Weights of a small mixture-of-experts language model, trained from scratch on English Wikipedia: a shared expert of 128 neurons.
Below are experts of layer 6 (counted from 0) of a mixture-of-experts language model. Rows are named router (the router's row for the expert), gate (a neuron's input weights, with its number), up (a neuron's input weights, with its number), down (a neuron's output weights, with its number) and show model dimensions 0-47. Each number is 128 + 32 x the weight over its row's rms, rounded and kept within 0 to 255. Numbers have three digits each.
After each expert's rows: a language model's description of what the expert responds to; "raises" lists some tokens whose logits its average output raises strongly, later layers aside. This comes from a sample of Wikipedia text that the model never trained on.

# expert 58
router:146137159156129162088118148128116127102061113122138134110147100157176104167122139168120157150182109038167105131160119102074109121134108161064171
gate20:143125115117133167124089103142133110128123090094091127144119159086117083156142117134097075111106204100135153163118122110137133097132091153157135
up20:153048128171065091134137092178141094132144139161147145149074092158143123137085119170200141057085094126119077085151162143101154128127103165118166
down20:105153148094119169098184104037147171174155128109155148179133100130162092077144100104055087079141171124147110154089111116163134134129136137199093
Vowel pieces like u, i, ai, an inside foreign place names and surnames, as in Dubuque, Lithuania, Uruguayan, Budućnost.
raises: "en", "p", "est", "isc", "ed", "et"

# expert 0
router:108166020192063166100129147168161103144169168109099111157107115109132121135183148070117105159136131149094119181086101100131145129183114105145078
gate0:153133073141119157100122148099159112137146170184159136131110137123143079205126141179118128105096142139148108157152014105125116121139096137162120
up0:138150111122087171170086091170144111123169071089105112144091127057094104127196095105126124127089107096125091187131102103141132126122077153122122
down0:098143173140142126144146076086117114170146126190128165051153084134133126151130108110113092109175168122123229174075140110110116152123136125153114
Middle or final word pieces like ct, ent, est, il inside Latinate words (do-ct-ors, re-ct-ified, Elect), plus slashes and pipes in coordinates and tables.
raises: "ing", "or", "ion", "se", "ent", "enc"

# expert 50
router:140063123108097168092142080127128123107098139159124123198151165197059141170138124116124090098131078128176164193144112128096099073110144074125131
gate1:090101105107092120156147142137150152130125136051092152187121152122127141152155108117142161097141118090096175178143118200117096128075174136114053
up1:148154171149195107168160113130132078158111188108077111163150105147061119173160076146155122106191110112091168122118115148192079126113154113130151
down1:130172150168135171129102140167161152146096138182094139066086105151148122131122120104131160163096115100118132116095081112138183171140165089163097
Pronouns and nouns ending a prepositional or verb phrase, such as him, them, "at all", "for example", "the future", plus coordinate minutes.
raises: " to", " r", " (", " –", ","

# expert 56
router:133131075146075116097122179081140109116129130101157109150062109165233106139176090093103128131085159096104165134093092105136161144061144134167105
gate11:180080125188102116074126139085129178156129131123061157132145116136133133135121125114096088158180128129129085148132126135149104101143106123173086
up11:116172153189173138071037153096162114114185099149133073093129092133176066112116053144131095147169149119129143093146093130143164163108120140168143
down11:128122120104158074155161181161154129111129137167161120092125085141133163077121140079072125040148151169137167120099146161111078121115096182130095
Common nouns after an article, such as court, war, year, job, question, and mid-word pieces like sk|et|e, Lanc|et, st|ret|ch.
raises: ",", ".", " and"

# expert 4
router:149170126118092090141120119202059170121108127151087093177148101135115155114135124075150225153161148128084126147102186104157082086105155089099124
gate0:091177140146135089187125094130132177149135078153146154111112043142097112215176137143106182144139153107139122085154085130094079082188146117087175
up0:104080115073153144117153118138140098142169200124091063138095157070121076109119096129099082142085103173144161154117093109092088151120092080140134
down0:120115103141108127108148123169182100169172134113168166183112119151139158039161056159131168109119131078126125130124122111086135117138090208155140
Hyphens inside compounds and model codes (Yak-40, COVID-19, side-by-side), dash placeholders in tables, and word-start pieces like tele, rep, acc, e.
raises: "fer", "form", "qu", "pl", "or", "ed"

# expert 37
router:126102181137103119141171065162093129137175130182138128121133100100160169134108120130144119052104139127106070119152137172161103115210118103149172
gate7:147083170195136085104110138173090113111103113111131149139152088176118096119175124128176159125136116140164115136126113130119100105143155143152109
up7:092135156112113122146153206165131200186091131120121158082167098120095101122168160147131171084144145114143119151182133162103129159138150125193136
down7:177143143189203104132080166122199149193117154058134131099187102069170138141101169163143130120135144188172108141110084162118109136132142144080092
Single capital or lowercase letters that begin a word or stand as initials, especially W, H, S, K, as in W(as), w(ho), L. C.
raises: "at", "is", "id", "ion", "ide", "it"

# expert 24
router:170155158140170165139152066136185133148143158086110145110112157146159117111187078118089118108154147166133076115044146173176143157153130109167161
gate7:169118113214137081149126162120142102136069151158172149183118124139159167092100062141086092146165145134084103103083139122140175161103182142115077
up7:107098109158175148147089139146107058158073165139139157157128123110157187136093110107141096137128166155089176152127141137120148061080139090169099
down7:133120102143184127162105133134126103120183095154048142145117082089148135142096139129151084160121127124148141179136105138147138155136143159112159
Year prefixes 20 and 19, single digits in sports or results tables, and the -c piece in so-called or pre-cadets.
raises: "18", "12", "10", "17", "11", "13"

# expert 3
router:171099106134127069141148182166169083097116117080094113118057138141092098119147134099053155141121124146198115148121198110102179172094148113157115
gate3:135163153118147209137110124122077163179075105163199149178122130169157074125117202072094120151136161106137120111124122148122180077105111112119143
up3:112105117130103091090135123165144133079185164150092114136144145079053141157121102178192141114191119080127097112125105098126136127156113139080142
down3:063137093121164109167104168167133086081115125132159094102154091133116119140197079090148139130138135102132134134138134101120157106070132120103122
Words in election result and statistics tables, such as Votes, Majority, Turnout, Republican, Party, Independents, and percent signs.
raises: " for", " she", ".\n", ".\n\n"

# expert 28
router:112142117089175167140095117073122097141202095124126097144182159186103093102102177075124128183133050082068151127105129121148158090137119175116132
gate0:109098153135122131095146136122143097090071127135165092171107050187123139134140145191078132200121118164180133152144130135074179108084122106102131
up0:138140079152125130085157156081133122133146130146178068141142064192153132131165104144118137173122114188123149171133177163081150118101124122128136
down0:097116138092138155127180101137116185141193133092145129086115136106142057100152093099192068105091080113115161098122057055102122069150169134117142
Modifiers and function words inside noun phrases in prose: such as, her, large, significant, other, plus adjective endings like -able and -ed.
raises: " the", " ", " P", " S", " a", " M"

# expert 22
router:171183070104147095128111115126161143117107144144113135091137136084168083062099143156153177134102178110171128116122106146112138138121110108136144
gate42:174118180117100130096117125111163099129113104166159102148133150104129083073186135162108063119153118149143116155120116129155172141130099146057082
up42:088172060113154148168154143131082125160140168096149165155156160142121119128098169114153142130097164115129120145162075174097155080142104140167138
down42:103128143146142196137112121158115140140158100079136045132156173124146144111184128159123146158142098149132099149070167090091071133150155091115119
Mostly and, also or, &, by, with, over and verb particles up and out, linking nouns and phrases, as in horses and cows.
raises: " the", " other", " his", " a", " "

# expert 51
router:158077178116165146123163166124129178126117174097150119057107050121143152119122168169159142152187197124160136143115122130161107125121212167130102
gate1:109150117126176148132106167134117098171106159146239113060164066131145130124122123157155096030203115131142125109106139138110121146099147079104130
up1:120130107086109119102187101158124077159117123089104137102141128123097096169049144081103147129118175149125179169177085120143153201118079172167140
down1:109131096146098171124076136158147142153060084142111113109124167065169125136122189069124159100178178098149191156106131104161131099125139096140164
Pronouns and word pieces in song and album titles or quotes, such as You, My, It, Wh-is-per, and contractions like 't.
raises: ",", "og", "-", "."

# expert 27
router:119174117096153203125105135066082116141105088075113139093123143127106126150160156088125115094139098102055133141152167130153133144129137177174195
gate0:135171172093130134162091108149106108164122138085138130139116060167150051118123108119135141103075158115066145066146142155139163169025152113146166
up0:119091139179124109091148126114156137157130146155134108109151164129116171098100149145155135171159143137224151135122112128150087096187121141097108
down0:129144124119168101116158118124108072049165138138117125090172123110146112100131144114172139076136087098144096118159083107094125096111078083096117
Articles and possessive determiners before a noun, mostly the, also The, a, his, its, their, often after of or in.
raises: " ", " first", " latter"

# expert 53
router:166147176122132123119133100117123149146120137163099106143085102103095138046113114088127136043171151146161067101198149143070136096106141155122131
gate0:103110087121110141156100160106182105127134086089150159156089139154131122080118198148154134097093117112166138178175109108117155112153174145138139
up0:133120169100153126124122132165125120096133103114098095128121162202138142133125156122144135170138153099120093134082120119179094102128127105144112
down0:202144114140182176100056077100134158107149137154099184177146185115148114092122123175129134112178144150085124125092110074084114131120106126179189
Standalone space tokens before numbers, mostly after table pipes, colons or semicolons, e.g. | 3–6, August 1942, as of 2009.
raises: "20", "19", "1", "2", "18", "6"

# expert 36
router:128126137164170095116156168167131121111148103131098082087159148176151113207114089102152106084159109168166151108110141124162137120115150097153097
gate7:053127163163128146100165167115137142130101109077146097088134134116109087148130169135160091115125191144111111158148152131096078142136133176099100
up7:111117148076124126101122155108075103168110193077127175138107110068154124153172122155070117155143151150104136098148142138142123193115198138171142
down7:142118118116138171113145132162165176111153141089169093120153116150109150101158104119161058109133164105114145118164151142201139105076055096138127
Nouns naming works, awards and contests in music, film and sports articles, like album, song, Award, Series, Championship, Peak position.
raises: ".", " and", " (", ",", " from", " in"

# expert 52
router:037116150105088106101165096174125095135173097144168081134120123077147149127149075135162134149114141141136183130120109157155105129192160114097098
gate0:042151091095141156117156175129168164137104121065149096141078111199173084123138053144132113138118163120137130176146085096132083108093087151168111
up0:152145180147124143130146135109064098138138130113179156207117152103171120159148128106132167108050113107130086121132144124131197188119164098139186
down0:131200151124132128119116124075125114124154128126138134169120085184083195117104098086105109104122180159130071161137142149179113191146113131152137
Line breaks ending list items, headings and table rows, often fused with a pipe, parenthesis or period, plus table separator lines.
raises: "-", "|", "Source"

# expert 19
router:128094182135123155100115113131080114153087075124072106074109138146159096086135080096139103168118162115092184167174152107085114174112151141100062
gate0:122178158146126107118161178140135043170139101188095148154088114136138093080128103131091102142104128169143168091050106182125136084159229129116115
up0:147106101117111161115073130132123126057153121129177117146172132114080156113143125171102128151159099119144151136178129077093129143077086087134143
down0:098126147153134082116118104127115096101123106144097146132149157115144143191132123120092189110120127093099114157076114132163158120109055123130158
Opening parentheses starting asides, conversions, years or scores, plus LaTeX subscripts and superscripts, dollar signs, and "un"/"dis" prefixes.
raises: "p", "20", "B", "T", "s", "A"

# expert 34
router:145173181088127096126132155148108124073141132087167106124107080144166114167203152114124149141107154117116109072113142148120116112149110109170060
gate13:112200143045105113163142119141132139130126147095157137068126104176109131145093152117084115106121125152160109083107069101135119104119104132177106
up13:196100139115130097142139146048189164121140163166119150118139110168175164132190108149078112095150159128093130124123165196140112158133090122115142
down13:067166180160209129105116161113087191106129111128132109143115135134127121122062138113074132128125173099144191082141084096132132147126114130120084
Vowel and syllable pieces inside words (cart-o-ons, dec-e-ased), Spanish or Slavic pieces like de, la, and table pipes after years.
raises: " in", "om", "-", "ot"

# expert 5
router:162108130076129104088182077126145075120131115121102221166142143107089160077133134161155142162117144153125193166160119175190161135096181066102131
gate0:148091129112090103099142128149051136179139127133188196118156097143136185115129101135139109128153126164127146126124119094108136088149179219135135
up0:141137175188098050091102141121166099193141107120120147132128137169135129222090138149149095127146065170115098140079122123091148117120135142103133
down0:121134137123146176098164139162118160176062150129093125145159129116081120177089143113099149114106155077134090142081140115127163153084168138171177
Prepositions and time words opening a clause or sentence, such as In, On, during, following, until, early, and table dashes.
raises: " ", " a", " the", " her"

# expert 21
router:151172095173075096070141063099183127107172187087156169078127118115129134130172065108166114103098163142075098092124142088175127113127129117127158
gate0:137097116110114083096085109116136135152081116153115094170192143118110110062146164109138111090102091143102130133147141159105172115069091159091128
up0:106123137127158137191162115150150165076090196111191130082138137077145124171095089125163125132168092154218121144143116118092109111200104108118056
down0:105178110092192184209124114131089080162137156066117144146133143128097152099107118105109143106148119128078139161071118040105151134175091125181120
Single-letter or short pieces beginning a word or syllable, especially l, c, el, gr, sl, br, as in Dead-l-ift.
raises: "ore", "og", "at", "ok", "s", "ic"

# expert 48
router:106107138059167112206157102093101142163172173123179150151069093163140188087125111190127147146168055102143166176100126138122130151139176092097136
gate7:158089191156157175168152073076109082115084184173146111173107155135144095176126051171117130121103111051114145131146124103170117103159136164133181
up7:106129106127127082104080164126160082133136062087184172148103170100107167188149183087141151082117165162169113082089159103121176124153146129137109
down7:131151152131099175088102200083097089135144173112129146107158171111157107113171101129110114125143090109171104126143175124140121109139146124163158
Short opening or inner fragments of ordinary English words, like b, m, sk, og, d, as in b-aby, sur-rog-ate, met-ab-olic.
raises: "an", "es", "os", "ed", "ro", "enc"

# expert 7
router:166065132113164095143080129214167202082100187174125141128091102133138162098147128140167166158121170132138159124149083094091091079127136120147114
gate0:086121167132165126169164125120073142092123112150104116162104137069155182112169086124110152147130133150178114091138164131158156100151122118071113
up0:168081153124086124146133152109206051060093179164147116151158157159143119140123186147106100120140151152087131093113141057159127107109128120103101
down0:114115188100109114142083090129163108127118125108130134192151141148175133172093075124130148113119160142155141129100173153091113186148104050178132
Row-opening dash or pipe at the start of a line in infobox lists and tables, such as "- City:", "- Venue:", "| 1992 |".
raises: " ", " B", " A", " C", " N", " F"

# expert 57
router:112112141107124130150127163152114056145163107114137071169156103139155089159098053116122090097106118110095132119085111095179169154107122150108087
gate11:095095088133154155159156154126128127149148090098092115112113193082115167158123069116127222148130134138108114115148125153159172117111077111145100
up11:146135117158150117137102075070127141070110079136127138129086145093127102126081122053116121138151159125119183161107152177112114074166064115065128
down11:128131115155161199131147095137121121140099100062122176119149092112092112101150099110142108096131124139129142141127185118123136137096142071151138
Ordinary nouns and plural or -tion suffixes closing a noun phrase, such as years, members, groups, positions, ceremony, interview.
raises: " (", ".", ",", " in", " for", " to"